From a checkpoint of a small mixture-of-experts model trained on Wikipedia.
Experts: 12 experts in each of 14 layers, a softmax router.
Below are experts of layer 6 (counted from 0) of a mixture-of-experts language model. Rows are named router (the router's row for the expert), down (a neuron's output weights, with its number) and show model dimensions 0-79. Each number is 128 + 32 x the weight over its row's rms, rounded and kept within 0 to 255. Numbers have three digits each.
Before each expert's rows: "comes before" lists some tokens at least twice as common just after its tokens as in all text. This comes from a sample of Wikipedia text that the model never trained on. Tokens count by the router's weight.

# expert 5
comes before: "\n", "-", "|", " ", "=", "==="
router:142160118163136128113110134150086119171162095163132154198133173098113132105168127141152100121063164138190148097159130105102143082124129072176141133161111121113149124197127102112114078161118134126179104149150194135149108150083138116120160134
down0:140111137105153109154134119095159134161171085117099116101118106070084127156109160124176104133162104101116121054116100166121182077094146091092163153078165115085077154110127124160137119109102150222163122147106138169127087131075114136165155170
down1:146209157128194182112090102159135091172086096139142138075122100076116174119163137171183135152134095124129088141111112152126212179111170105111150149117173088113105127112147168114175111180127148148113152103110156157107122130161133051149110128
down2:145111103088166109143094124137122133126112211117117155134100132163120043149160100135171110198168066139146120110105043104128148097149159127164111127127153140042126184148105134053098136089112126172120080069089068120132102154109159151133118083
down3:126157101135088062133086116154124122109084133131065154090097156166127097159136129069099117103053138154151080126091099181164124182143074176141079138168125185202148089147106179103122151063156093104121082152092123117154100139087064178109209127
down4:117164133090115127173160139132137169156109133166120129076153199107138079096154111154214127107146107169118175157142089137130197133116155118163145124177116144117128099089112157136149181132147142107089153153170136067101157119139166121072150152
down5:210096127087150140098155146098129127180146140141122196135096105144143130164093118118177138137152101093138164092140186098086131160135231129114128120125151086089052110125182061137134181138140124187117065091079154127163111103120115126104136099
down6:145104139101103098149123096152106152088139122119114129131129082126180162182130113158126172143130152105097146144140175166148138119109148127093129048126134122115163126114142162124154126116119152130215092109111116072142157123102193090130088165
down7:119133131128092089178150124127141149096115115124157147165146133143160076141143133114081149131182104122109145134171085079157109120136156106128124142163157126165115133131117108086152174153092146114134132138136062165143110101122146111110161141
down8:141118194119175167091145146125104083133079101139102065108128115117163151129134102191166131154158114132137121126141122124134155156149116164127106148094140112117084123073133152166131079179151121148094141094109150129137118128128151114162140113
down9:142168161153157162074028131086103131142127195061161094179135108114160116130166140092148105110100127165106081181104115206090182162061196101132093089135164154108137129175132192160139164078113152120143118141150134172123102170059147110138099141
down10:086108147122148082063135148170124078112142095143130159145150114129160158074153142109092173133133146155099168164145148105164147133152154127048129132147163088098111125060143136113131157114147146109154129160119029105070062084099146116139146123
down11:129170174110158145115161145128120115168156151123179083140087170083171196167106145152176128090138116125125130133091113177135060090118123176147137129130082104101140171106150087184193099132145131081162136122175140197090134104101118143175116145
down12:196106118150150174127131121122094109183115149118119145130124140142164136045107169099173175134082130101128111199139161078121095124114166154136104075109086133093148136068112085172153057110129150124110175095130106143143170102061103158103127114
down13:082164169105141106198118127127139128093124120114133136116119142150146082111171176144137145117164120108145135151114069129149142113028230079109080108072069130130157093113116154091140157110093131102163130165134135193102163140104164103149156172
down14:133158151100078151136113124150119063129128187153133143140091143148093109118125148081123086107140085101112152070143080150091090135125111159150129162134141118100098148132129085171109055114116155146151122183080107145081149151074174112122114151
down15:159164105118148121123077139089143141120121165161192172132058123100155140162119095132147126169161150169073107127106088163099139115099147159108123126136097175127143127132177095091098113110058181145084082157122171141141197112113114168079103110
down16:163192162109203143065089158168125100164093098118107155125127092086135173133129117202137150106137130184150129091130124155130168135125144138141139165090121087076112124140153170155138104163124130127082147066118146131138123107161125089157145077
down17:165125179155131118138081102135134164159075088124155141106127125154140107104168107141091072109084172101165087061130120122090131075164127089113167128109076124149123156142140143111072137139087165130153087162145110116126116118101107119095136141
down18:127123103129111078174112132122170122152169125167119180083118127090101115114087165107139098133115101128136134168107140131127195152112155129090139193169136139132093078163078142120169141080082125141125071134109106137117112121113132151098168159
down19:114117143148142142150114116086084158125079142117096123115146150066126111137127123099147140213116129174120100148083176139109110099151083147137172154089123089149112143085085109131117061154173170096160080085146193110140157129131170066166089108
down20:160138152121155134109031123131082093148130095169123089164072089092132104126167071189162168154143177146155134107070123142142124138148124170149141095067108108073140149122120113150131124147102092147109106066166169164144151162147106126105118114
down21:080161104163097121138143145152188151159108129093142125082116130084152118162139108152119084174114138077187109115133102116203173140115099105086079080097091086094197105153125159149108065142096215109143085163163091119075137133072131151135140124
down22:132136095111112085059141142148138129204147151121101099134111102094122176126142127109153149134094106155105144136097136147082113180102122133118156142094112160120158165125149166162099069195122145205084149094150152127133123099099130123159122059
down23:091133081084078093161135125117141147125136110060117154153187128158121151070119044102150141114135127136144160090149157144154143124119142100068152101180142166141155128137114164125115175118108122167143107182109114132135139145126130147131183159
down24:145153146128142232137116141114178167050141150147167125118114115169126163094159134078121076121131107165141129102132155083101107130069124141096129119112164135149095092128131113188173154104122095155098053136151095112116121079170123082148143089
down25:144184155120130125126127140121092102107129103115116095128138125157160188111167123110165123097134150105088094144079145122145171203054114107147127137121177188145174099117101193186114022165161139129089187129143154115144100154145142088172094098
down26:107044097122150137128219115080097117132146112125114124096095107136200063149082129115156145093170131032143126125147110108110108162182091155081053102135108127093177108090140147126150149107131067181146118165129128170107180098109157175107075096
down27:130151106150115194137107119124109120111080100124147155098156097128098149123151101105116149132097087049123094039083133145095171155128089087087149084122188129091108094093088126116151125093122123160133211116155104129140100120106159122078141127
down28:087120166121166165130170141108072155155160146093085063128125141121140165137106113108068103191116062100157114135110109130157063160110158153160106159117089105128116152145055145145127113135176140109152168170166155152200055136172145113161129146
down29:090130128154120160095137093140142087142164110035130166088148124144181126082114100159162157135180075179107042198178184153133128098132115105094175109136107068118124142062170133068165168145113143135131138145088111127103077097101144142080168134
down30:123197170122120129128117115088092124166115161118114111137138124127126157130100121204107166144109095108104144096103131154155053117126070135159137170109123077137086146138115120153192104198119153128110105103127124121127107104124148111165085116
down31:136069073136081115152159114119109105094152136081135122150143108110115168130096059159139120104151119110181128176185138092122158132162082120155133090228170134102146137122114122134095166113085109080162136170132140136099137164113223145106171137
down32:147129154111196139071078135135097103148186086139132101126133127134105180131100134159169135152101196143128140117102139154155124140121086129154148131102109127114143127085102117136148084126151108132112146107138176125114153161121131136207129106
down33:118215091149116086143128120148189179183133115154113131155133098161098119141164087122178134144159135158129100148111071122095161171191162125100121078113101155134115137117179115150115136122112153104109073082177169112088083121105183173168168141
down34:103120036162075120146140096101149158137049206107147109121161127157125093114135166163081118129076126076026092142143081132174120129074043107134120145112123125088121137200098146065084194101134113067110166132122152088145116170083122125113134133
down35:112154113178168165074081155170172152119077113164154112117167166115104070128183159143107138088115103155145123143082134075111166104124115084119088127158118150121176141174182134135108141017114151114171135125117162094161102071078117110145157063
down36:082149047098086133144127152144129142094169103188149112111148153161124109072167140123139155102128082117115116131124087213124174116135086124115104068148075151093130115147153160120093165122111159160056116130119065111135122118040111148049133097
down37:068115125179150106121105168155108063086121096153116158099172120116122108160035110062188074165160162187097102137187133121110103138135086107121190151145144173085169085159089199163132154094107128135120108133144119141135127103087168094096188158
down38:127137145140134084143139117155124059097161119086114156150062130158109132086111083164162151164087096219087098124118123097146067104094193137064136168102140146125110121149063086130096170156106179121140154147081124111192109131131133182140179127
down39:105105117151094088155163143124158167093126114123136144174124160122155080132131123047088131083151116132118168150146128094134105131136139136121129102161129152172149124154111124099131138125085129121135123153130099122144110101134152147080155109
down40:203098134119147121115188175140148113042133157159115110140124121120107119172117163114086127145130187179032180117143115123210102103076060153172112093173155136170082087094143100122169118112114072127144115130163142153154149145116143087150117133
down41:148132123083176102152186124091122118144171148155128131111157102119147142122117063157188139129107151158128160138122185103161156096185178149237132096101148150083084103145115108116148138179160161136159147146104085086143078144137126076121166141
down42:192080094201116061100083170161121160077087115125159149193139107116080138179126104179133089073131141079093161072153123129155134148163148106102135143149086095085140115134130134121144109073163108165162099096123137113117169119129127146170142146
down43:126107164075120198090107128100179146172060111184125120124163149108187137103126103148141186196113194168125066114147050123142154149151125120157095139167142120072139101125134061216102136162200124054119107143082127121157155158102143105109103153
down44:103116179101134109161106141150161172119098148182119149118160124076101156119131111096137098128093137143119176099108170138155175160140115087134128113181073139103175105142131118101135135159156141167095162120080158140096082090174118183156124123
down45:205122130116101148093151116186077108106110111086129137110142097156106137119153139088140135150142131131129115123139136125112160130105118121071161129155187136120100143127163175137125167059114128144182106098089104129181086130069107117134140112
down46:152175110114145109118137125160151117134150170134088141054147135119107140083088141151161141143085151164082113146209096133084098103077047106121147164144102092172181102166114139118146116184156162107120170141149134158114185101191149150154104185
down47:120090136118176140152124099071125119151224190026162119147160168116128135121124105129133157118179140112154117152162151133167138124077126086187105154174197107109125139089098153147128141144114135148132125178096141191100121142112141118197099098
down48:109124126096087117123100151128110132129104167133083100173116148116114102138119133135062073113118177188086105100126089130115108127138115139127122138109114104118121080243152185144141133198113072073105115159109124105128141086124078032146129176
down49:078134140130145119097087171109152093151123064150104113114119098144201137145159165140078127084158184076144100103166168086119159108099110094117140096116134154109174088165119102171170145068098158134092120165170154096110121165105154199180142129
down50:115130141101082131111112141113083168121071161061151114086188129137139167148078159128089143172115118145147132109180093169148130101094052091198078147158145144095141057130133113137093122128190174113172116120035161186128114159193146210092119125
down51:139121135153058150122155121166113114124107124179118131152174131085157116111109129150087111114130106118077165195123095181159153147120099124126138177097025159150138108120181177076147107146163137159146098141130110092147170181155137125173082092
down52:133110103149079116165142110145162174089145140114138133140147155103137094119110137090096094108149115136099126138129151102162155106132137127102106110153109164156138133100144088117133161116131139097149104155150121135154077108118118150101174158
down53:143169119110110142131118143148131156117154097099115124102080111157146164162144158151126150105109100126177152176109161097130113087153217119175096116091147127146232120175164095150122120139091145128144083088152129151117159116106096165182156088

# expert 6
comes before: " the", " a", " his", " to", " that", " it"
router:114171153103141193169092089103130154080135170107130126116155098152156159153092167083145154090128131102131138124151121155100126166101133122088170074093103154141136158105125126131138031149148111156091163128158132130112128124160105144143145075
down0:169182155131049122112129125184137096137102134137153149163142112114177135096217145099097129110128156183182151131114113146178140102072142100127136080164132117108122139121117169089152145198117124136140165115075066099107109125113150034068133165
down1:096137076128124082161097150097163076157098170118130175128086139126148100145076154110141098178127121155159099094148142165128112098116136133146121120086099121063136150094121123168105128100145134151091102189096106149152118127101111066088154053
down2:081116141134123154150117092117102181050146125114115117153117093164143089102123132113152113149085144107098140132138155126144128100166113118170160077105156135155134100152125119172096125185141141123115148149192116066112094134097117121116163106
down3:089172130096154179115108098106162129096123083121092146109133096150096063151157137160138152117101105119076083140118136123129201121136117111166106133112093133183137162162142159124102094207139118128103098151195147124185130098223119138131079193
down4:091137126096098107163122176171156148152081172117078092164100109186108137133102094111101120147128142100117148129100099162094132173105144075150224096089172148138172153094131158132074122157117103107099149111107224176119095153122112148153137134
down5:161091156178083143139046131186123183123127143187101107134092139127144142146124050114080161099120127125097093120129133101108107150120098123139077153158156087112145152155136142146116127101094126095162124122137129137125117127157196067118118127
down6:128159155126098046096129102164131203169105171139127045131165118062205136142105142107144129104052087120090129091140176139131209176094149105101092138135114129146140166142114101120131134142088142119139129099111133115145226062074117142168113130
down7:140106177129120158163135130112122114140136165123145163134127159179161157118142120165101118151163122133149131163178165130110095138082146132140135018136117110135112129144100151031123181127184107158120132108182117132115129139170143075119218092
down8:170142082119087167163118132216101160122152144122156123132097176158152149098145152107125117128066090140153163103147144160102167103116133162123126149141157151181115160107079105128085148133137122095146103072157102145142166118098121098117112130
down9:125167123125101093116133103144144134138117102146104106147128115100063072147111074205078087153144125126129121142097107150148139165142127130136108188138137097127149134159152118126166176109159132116109144123045173119162111146131135094095119143
down10:157106148143159133132177113128134074105082085147117085116168132150122090127105113166134123120175096168090122130079151122163065162088102152121149119121106114155121092123139153143108127114099145074072181163099145123116172160101141106162133074
down11:027122131135098059117161125148129214163158082117135136162091129106181162132111164084130089140168170108189113217170118128136125097136114091073081089136120142163053093148117134118120184087155137138113124113136228093121099167152167139149173125
down12:173165147102086090122126155169174136108108135068129085091171118118128155079109141182071156183116111092128132111081110130102210160169096148135092113116203181130169138161169091099142106111079099091111096080116182178140166131132181161147076117
down13:094104112147147139210161176103113179170085143118149149151112116069063123100180114137063103171138028089115124139131156154127136120173093154176116138122145097128127167127112108106112138113180074097064151091116188122126135107083139123140136140
down14:090126151124135095076104121137139104181151160148114102147083141143088116160116092101077089197131142092197104123071115097125132181096105097139140151133159115085174160115142152090202095141166142097084145166161161144150058149128153144097164183
down15:142146106080084132160133204147111171145126119118098140079181103149174121122106147133161145074152130007135125121164106199095146059137128096136165113114124085126117146106133120162093092131068132107079190166118074136092127079071159116143074118
down16:203159087155132077110104181147140098093103143165107117135164166175189130160150103134130091163072169070116136163134135109117131177104126171156155118153099110187185106114110109162047202136187144147149088127135143126088156145131070109112074117
down17:148111123109139114132121161115094093141133109132124144118122122137170135105129171149107115155104167114085142087134160119132137089150109105091165105180182146177122077163112113064102160157147152113218163127124091153091126079102194143104061113
down18:180108111116148102071095068127139093148162144101162114148119157113075119141111098143133073109092193151145117117112198083164138131121131117160078124128189118154158125048120095166137147094128154117189120102101150106138136187158118129105125113
down19:104171131076144108170163107154108074076144135131160068115174129073145185151112099114121119101071140172089141160155147125084154067101142117135188078143161161151181102106114131179098144096090088164112054145161109102124157065083110066147133141
down20:110168148199089086179165111135113198085121120114106128154124159144105137137124205115155125105176078112205125115118134115172081098124123068158126059046105109149150104148090132130193128120082142148111126122156153127121112127112148156154163160
down21:122112196083083161106150115134166158093177095089121130115047128122082111100196128113158153151115123131173101158162105113125125113139129097095141171114124112100092113143114132087128088131111126132187115121135110146113186116150126157106123147
down22:126116148068137096121169114123091108122168141153106146069147077125130183111181107138155071088129132148117190109112173155093138095092137216087119148152205141105156121137160128159140144112127135089149114109143050168101141179104125115095097087
down23:169192095090109129158108170142138133147179118104179137186112123108125140122087158156137080090163136156128129164138051132102116149096187150114117151158165126085129151118199123095156206120086107157170113160145142146171167124146117181176144138
down24:122077187172139161184095185084132093184121142076107141100063104135149139160120135028109127161141100108131085135104127159102127155162105098150130124130050097120068188104119130212137059088187131148117146089087120156125099136130133152117091079
down25:084054120182094156140163115142125093151129172161150132127120173174096046065089132135129128129149120082173065117113108101152114115122102140125067092081082134079055163169117160166194188097138190136145150148150113105084105153121120123110107094
down26:097163099138167106134120116150106135144128092220095102113147162107154125162149149131178160127135086080114117112167133133110164120117101108189107157162138100193162148165063131155128103111075139178114119116132120160116109131160084120138153145
down27:138090127131080128180118088109137070116118132108108145098066116096163102136140092078203150101137078130117150130141122122141154080154078200113160167132147138084132129104161098139081109063151114087161110122131111178127121111126118177078095104
down28:087176095177116130152120115085101119122136107142123121138088133119138077159128072105193137084129055159156108105124162135126128097098128189105120151177103136178120100183205139104231091166114089181149118122118113141114057114128139108110140121
down29:045111128040140082144112112176126124136153117171127167150101099105156138123090099107117145110152109186077178070147105172094134117147124204087090167135216135072133117158124110132157120140099094125085070095098123125171125162124125097154110089
down30:139131128102118073105049123127168140155095128143117106113099140108072096145111176157098133117146065095106115142165119138142158054126152125119112120104190171148125165110063107168067144143178151116079104065148108159098087107098134185211101130
down31:143181109180138078092092154176109098134155215161161131112144142145143169140108152105127128103112143110132164159137082081163147134074146135111100085173113089119174120177158068154173171072103187147131105102131184096134125111136124160121089081
down32:127172140154096150167132108102137124133149099112176048086084142103149170105166091186143144100122161045135090119139147101125137080090106150159146116155146135087178106085120147090132098112144149121120147092157140089153097178136137112135169124
down33:107141088078123158136152118136042084103151159125142086120127154140150168100099101158102148143141158090072165132131087137135121131127145085132111067157122066074127097139076126112141121095142117161150160173112114112144104135109169016112127133
down34:108128197127120191115085169060132141147112122129133157124052104140094127218139199134138123109126083111143123141134123089115159122143126156143166146159158123093108124176135170149144102070144149123158155121134108117165101131139143158136090145
down35:060125117109149130131183151120111162130149094085154119166052054119114115146067098147162128149129114133099144087124177143184150155086097189167167135150168179115171118136130137146135098151061115117166113108130137067148125127129152142094174133
down36:157076170109130179125163094163099078132088119100127162160090151158154132063133157101112167124152145144161080145106083095141104109130158158141118123160143117110127136177115128130179131156123101094103114148140131170126090150068155101103167086
down37:090105061183127075099113169124120123163147147156133144148106164156102075119128164147142150162095137092133171155121024185146104130123118129074094116112072118167058125145131117119100145101105123164146109118186201116101160066209174118121131160
down38:114110144166077101131147148132169139195092150100160126146148201124070155126126086136125116116119104162142127124197115107177092108080107086129141161127146087056209137128164132149119079104121113165122117180080131178059063120127147143125106104
down39:106188121143137153099109109151132093109072099025107147219153194120092138141163151166139146126156197137086169081052121126141129116087155120163204151156131082158124063077132171080137091161138103191106151112137089081076182149124112161104118114
down40:135073136149173068138115126114125134143101164159065121121143144107175130147118109117060150177099079065120129101066103116129125166196144163087076077154100149121138201105097131130079087067164159077120115168106159116135133185143129136139084105
down41:062151137107168177141099171113096154045112188118076147135092104147151141085111127132143130136142112090108156162151168133135174158102152087135087178157123168066137133135111154117120112114162119162151120167151168119121159130113181112120142111
down42:152110100189139093117086080129102136168124089126130128150093182111119139163078246163115094190100138136147114129112172123085125086138120071153102171111151129158130129061072112138157133091198148153087198101142143127136140150102148126155164132
down43:144065197132150119096141085152099095138149183131141137136158133096154147117145133124137093107076115086083086181198176109148136143129124147134073140182117127122175152103111136136110093134179173194085142154099131127115065053105156129183130133
down44:089141166148122154153163116130116168104171157088114154172104114126120108135146178056125096152156079056142077090123180127155137131130111191161126162121157077077132116084179127128155151105166193124158194088166119092140129160131156127130066138
down45:141117109117111091128118129204141117108138104165097126156072110135121144113117167180157125162170157124079117131162216097124129153089145153133124129177188170116104123119110182158105161142128088111125124189187120121080189136106154127178145138
down46:134142108102155188180126091079115179123157199130186133154142101107176160090129183120127113100089100149160093108155145149144097019165101095145146090157122089110131126142126119077110122102123176121114171118132146137068095122086136145104190115
down47:191070115147088147115158097116090078125077071119154140142128132102155125145120122161153108182120140124105140079113048041137116125117001118123109117094107089117143125170133146131158155124138148123179116165088140115134112133147125163139088155
down48:159094035097138113172145126120128157128168126048151160128143157122151166146152171145125111125136104173084093106137113103122170086145098148087129135107150155136119131086170111172093095121180080134092145126115121104112134171108084193142102169
down49:084127177118137184116173089112107129075087133127141125140130129144124114133125149145162160066149149124146118082126119113207097062126150125162184072133123060068087112133134165164140105098139132161166161239145065109101163181155126087087146103
down50:131141113101165135148114061148159162149116132134107083115169176097121127156098103104158169092144100105091159045125088187110094124159143129141116101119085169144101172121149123161119102153100117067118129128087125170117119081125103186107049182
down51:103125109133123115113178199125105185147139141140145083085160143121171157139103179125167109075086075067139101164110160089067101084150119096132121137187151113116133150113085096106106135129150098146118122140187125134076099091106192138141118124
down52:114123117149104105127097099154113126104162106133187143143097176109136117133080201046119106085145191102156127173123153088175134123091192103156086116131137179095039123124111082129150121164145125177138139141074148097126117092103077157152181171
down53:127184054127089138151052052179130158131137174163093081131092127132150131078137131081143122132143169138132138116194109064165089165139121124087164081159144112106166095133173110144120103085137184123091109124089148139136053111136164198191159075

# expert 9
comes before: " |", ".", "–", ",", ";", ")"
router:098070084103147144052139179076127145138171078158118088043145190078096104130155097155120108119139178139191113129172147178067101135154160169061139163160135167145157150088164108125163180122151155090115155164131104095103100120165177115148191122
down0:098103074133093066109142073140122150178137128178140148193122183112148136134106195131117146134153122126182123146182160094154120174116094069164107127165132161140110136122148188133197088131121097124164144086092172120142127164151092153154135112
down1:193117169145083156117149131098087065129133134194104137109129121128189102135115103022153129133114087113090129155196129103082139081095125177141155164159104102098166116059160116131152144180131110103095137136103058082093117131108093082069119125
down2:202052065110105090147119136152158117078178093093101113065144148169131102190111168149199113131117111121150112161157132125105134156066129174107173183109084146116140093080114146159092128161111146110155076116180115130069130143105109100145190133
down3:077155144107113102097166150126099131140128158120151059147130098068110154080074179079123102081114119149159133139125102127121117151102088162105133111107148141083102137083117171135102105103109122142153091144149110084138178117158105136134139162
down4:173130131141134182119092123119173110068135117075108145065104204177176139121093164118179185145130094116143109132093101125077120139127134142116143107154145148195133127114179076148162150151136157141124052099140143165145119058098116142153124111
down5:094118096155137061122158157141105175154168053109105108125138118104053132085134152104117098095154093133193124116093122142123111171138096161094149105118162144197109178167159117096104180176072116170134161119120136164144117117101149126103168109
down6:120168119148156132078118146160157160121092112096046162134116135118129109097102127080146099150119135162082111099121175095112176196140115115149170099132147103197156091135116105159086188129121089089178105235141051059086156085134144133078162090
down7:093093162172097138141122140104071152062156112161060138143150154147199122090076130177141130159103188082176177120135151060095115148111160038152081109137140164160127066153092082170116116107103170124148073196182116122148120105130112165134157114
down8:116145112144121147119139105154090134074125123099150112119149174142102130172143163113109160120134127132100157183103163115164118154172068150159155152116124125116182110190141148174203137162109114098115145103089093133169132148135108165157145140
down9:122086140115113144134151175131137136132115115160103162074035137050102141166079095177071109127168119163132141173122100150159114106129156128173107072127156052098094174157154092069110146143145040133163139170102111152125142146133149105115127169
down10:101134116189090146184177127131123089133170119133145149129114157140157171138130167210111157118151072102176117158109173153158078117090094104130139103172126160152152157171159132136177130101088090094172167094120108129105121208131140083139139044
down11:121103150117135138118157147095091088073059133131109128151192077168136121133111133128076140129110108128143126112141163117174112131142166088207131155145137183164109149096111184166144121142107111103151141122202110138161125152093102103122124152
down12:103184140117095165048140114115152161129073116068135167113112071129138106153113097148144102059179149173060096093077102141151116143084156139121158155097145087114144155104127129135149155194125129097083112091062116131124109097129099123062139185
down13:108124050044146144120138152117092141075152077119123140098160134119111133046134136111143118104135153096160120138098128132162163117170122074131081108075138115132130121159152166140170216130132121135114092135109118177078136176098131158068133153
down14:109151126144178149133117082085059200148089132119149100159134146151144158134108153123205130177128065134066098049159069125125161175094102128156163203104184158101146117109093180118110174128101109120130217104089127102128166116121109141101163112
down15:110154129140108119104064103102151135152153187186176140099147107115087162068169171122196125123140084130126115158119136149089124131124152131123099135055112117097136162147201109164122091152147117130112080127160124112123138128151164112106123183
down16:126142100153175072123067196122096146192155134089040142164117118148134104095062126129114084105047170063158139151111101141168132120090107162130180144112113089154202141124114084104120155091142165185123120066138071101100100153162125093108142095
down17:116136139131125112134166145146085130166128126120154061139117104131185114126162196132109198212126179126154164131167198159086098138133093137112097165146109142188162123185107215175100135112112165114125164122167134131116133149151148109140144154
down18:107095036149096113165143157158108131062129146129121165124117157094078116125136192197129103130158138132080196151102097181132128119057126110131081150065167092137136124149155126122110153109114098096083146181132112176130155129143111069059145076
down19:126133108087107129077120096096150119134112127090154143108145089132068126146167153132160103085137131153096085130095099149187140126088117125074147169048098090075149194154133153168129136175090081136091178000089112152125153126172163117150129119
down20:076162168134133148119076058113183166103060097149117108161098104167104103149104144160114113162125143141125123108103110144119156140150117163143158178089064158139165087129136160100158120106184191109089127046181135123098143098133126122153128129
down21:159145180078161125104163094115112083147129150188218139088090166129134132137143071180116175198153138090053096124145125118130131155113175083094121135139134156097093116078142167140149105117142155062110132147098118134170116124098136147075123168
down22:120153081180119103118069139074124123104081125147117156121128145060102182154135106113133121088248117115087145186134151150162142083105089145111121161127112102066091129096083059075133129178138146107150095118113117081161120112116168123112145090
down23:121158101097130118083169144101117106095125128125114108113136126102143119153129054133134147122116159110131111142132159119186126092121105160118110137173100147180134141153110154103092135117080101109116153131053136130100112137117090103133109153
down24:130153162166145094135111089138145166183157108148153110140112199137203146099094102146152093086142135063142138071140138105194173173088131115083133100112155178151176141106077183160122126101125234109117104157158155148112156140098066173161142088
down25:194123109189146115109066077111148087088112110172142119092142119073111187146187105080107125102150188132105126176160102138144095069184079132115127142130130129120084154130133040127141121142118118131125113126106116124112130073133137110103129116
down26:169115132142125135158174137114160166093165112122104145160050051169117151158148143149110157108141094073145112175093090127150183165155119066133090081134095079138113107182131158136128132104145099148194130135033153161166129130119132090119098137
down27:071166086130120136102188123111113134111186106127110146073125079105139086110089124101079081101127103126167092096133104193077102155071178146077102127106147127152115169131134159098168080149106129177134150204114136145125101151110149113108184163
down28:152123129132092142120096153142132086136165170131189154156177083066076131128183119109075112171144127117110151147145128131116092155145167102161082138103135097151100101129135159171095088121080130132143097132080117090172058125143089128141109126
down29:153139191171097123206113138106099146148125077129095127191149101141121143130045180056140127134097120180112088132144162100035133097113139146180114184131138123144165111103153092169094164139131114124121176118184119093121165148119134140120132132
down30:122129119066152164190162163154126133078083120166158120114164132170116160127092129149095099095139131115088101122117160101090162072086156123111071109091155133111141137105083120133166136080112185088158140059161097122118135101129137179138112096
down31:112123118111136217145091150119149124133165212140075158110099091144075115108132144130107125089115137156082115126116099175118076050079155150110119168099145101157177121155117074117139091121161153181082155100124106105128182092134170105062125140
down32:144141111161140116140128128109140125158107128044054179142101152155143120108103170114132130125133140162160097172104141173100111180141134148095209172120105151109185080092121094093103193142131119157168125158155093163128132177169149131111138146
down33:120174129080171151121122146134130160149156157104133170138139134120107137107098179069108101216125130127139137136170119089098137140104154106147144099110139091123167122071122117162090089138178090168049073142145131182133174185147125114120052075
down34:189154127146058118119073085126130119146096169114135158119135095097087139127106110054153103088141102134118139138093116159105121146109158142049123136129121167119160151082109164147164154118118129096109155089142171105146112101103159160151165155
down35:106105143085216142092118142131123095137190126149103088176091150162167134110105133124084082106112139130134157160145185191144129109120123054148087106100145147155126126144122124095089102121111071147164135190139136129160071091154085112202184169
down36:161140111125114123115151108084099184118073107139134090231137164117135111153117112131175143116116143172141143157155112133084085110151120138152146152138117096181102150061167072190160131136120112125064140121079112085129177184030121107086119106
down37:111127159071136088116079136072129143173168103133113134106082175113167104121115123179167137108185132116130186166132143119120130126157086133101090127139156109105146165120129096130103172126128096087120123089134106144113164162105092130113076186
down38:076043116155167136110070138080109164105150105150047138117091105089092127126090167074088069057128160100205145107120113092100124170132166163148195143143131082133159130108123055136103150087124097170135099134146165113149141099176150137120147102
down39:092130134136131106079164154124065130189110143174129118121104114108125127123124109153047135083145131115170131116156112122123144175161105086092129105173103149145093113166126174149186141033127165163107154170079109130162142158121097156116170137
down40:152162078151117126162129169116169117159118146074105115111142171136095085164118136088133095104045161122091175140100116204149111133138146165133142117113122119152202120107173132114120150153107124164107092073133166109130122151192200132116176145
down41:126097133140131130135098142133203144032130141108132130128144109108148135123103152135176153163142101172147118122162133128062145148151157107207144132125077111191124057060157144146127167110109167139167082105105157137118174129170140141080138184
down42:155100164125070098166169171089097133104156165205090161136109098144186153176156099099095153147127117145198132092125138082124136110133138046130107131193093096141133078147160154063087114118123109160140070104114097144103127149099139106181164127
down43:102069077094182090143129117079065137156180111194126174121104109152099116071163115153115149183094182104157075064130095122132155148153074184140127093132107154100093128165064152143157136097152148143167122173119160120120150196144099153161077110
down44:135131127183166107102124142100144106134126179122091173146119164014136145140204144131054152119136161066119131113148085136121074124112110124212130059161139077182100121122107092133105102176119099115079143126131126108119129114102191093122131077
down45:101097129193133079118137184115072153090100108051120119125094077049081133172121123113146102137111144126160125090097114127141111123173133087132139130224148109126104132128090167134126145141121100132181151118138118120153140107087097182131159106
down46:094158136095154101076072153113104105147116133153125168161128116088159114115144118184108085136156149117109105114183112080199163133095129078108139135146207136106168094148120122101094114153176143176056130158112095115170157146122136146121068193
down47:127139171123172113104156130142166141140154108127104125123083121151099118098136157150103071135094147096127145101163100149163153129127137102121112115128103152174084145127121152170138150115127156135112132136134116146139121119102095074185160151
down48:133128108205092146135159167107097153061182162127148160170126098104035167058126146072068109143172059107199101122104094139084107065111100121120147112159135098142119130123114121119163148127059141159123125092083113115149088198119131133145149129
down49:170108089133050128146107175109137155111128124031121124062138171097117088143082213094092109131059127118150152149118160178127153114122109140130148137115066157128216108111159179130145185108140109132170113104164134171136117115191115134118170156
down50:174196126126083143108130139169116116103054137111161083190098155122165054115121126172136117150116095152126088132101133113058084114158149166093126184119099158124128116130116142111140086134109148083113101147116108159145075129212092160126122157
down51:150073163107124148147138106119171106126179141157095168158108147077133070102172151167099099137073113111091154152164127141145164070173135088172094128120112096197067179111114112161146135139110109143076100108134115125136131119160084090159157134
down52:112154099140101189144080131160191148135099159158205130131151089150160152128145092115104092117138122070134161120183131172153145114114172165105120043153195160125129091195154164072141104161109168186158155159077096146132127122174149125143122188
down53:109162096085141140151100118113163150086142117085128083169123165122097158057088135126148110145164090138135109071135203134138130180181084164145135103142101161142116114153087141106140122110161104101100087106123179123085121131156078143179125151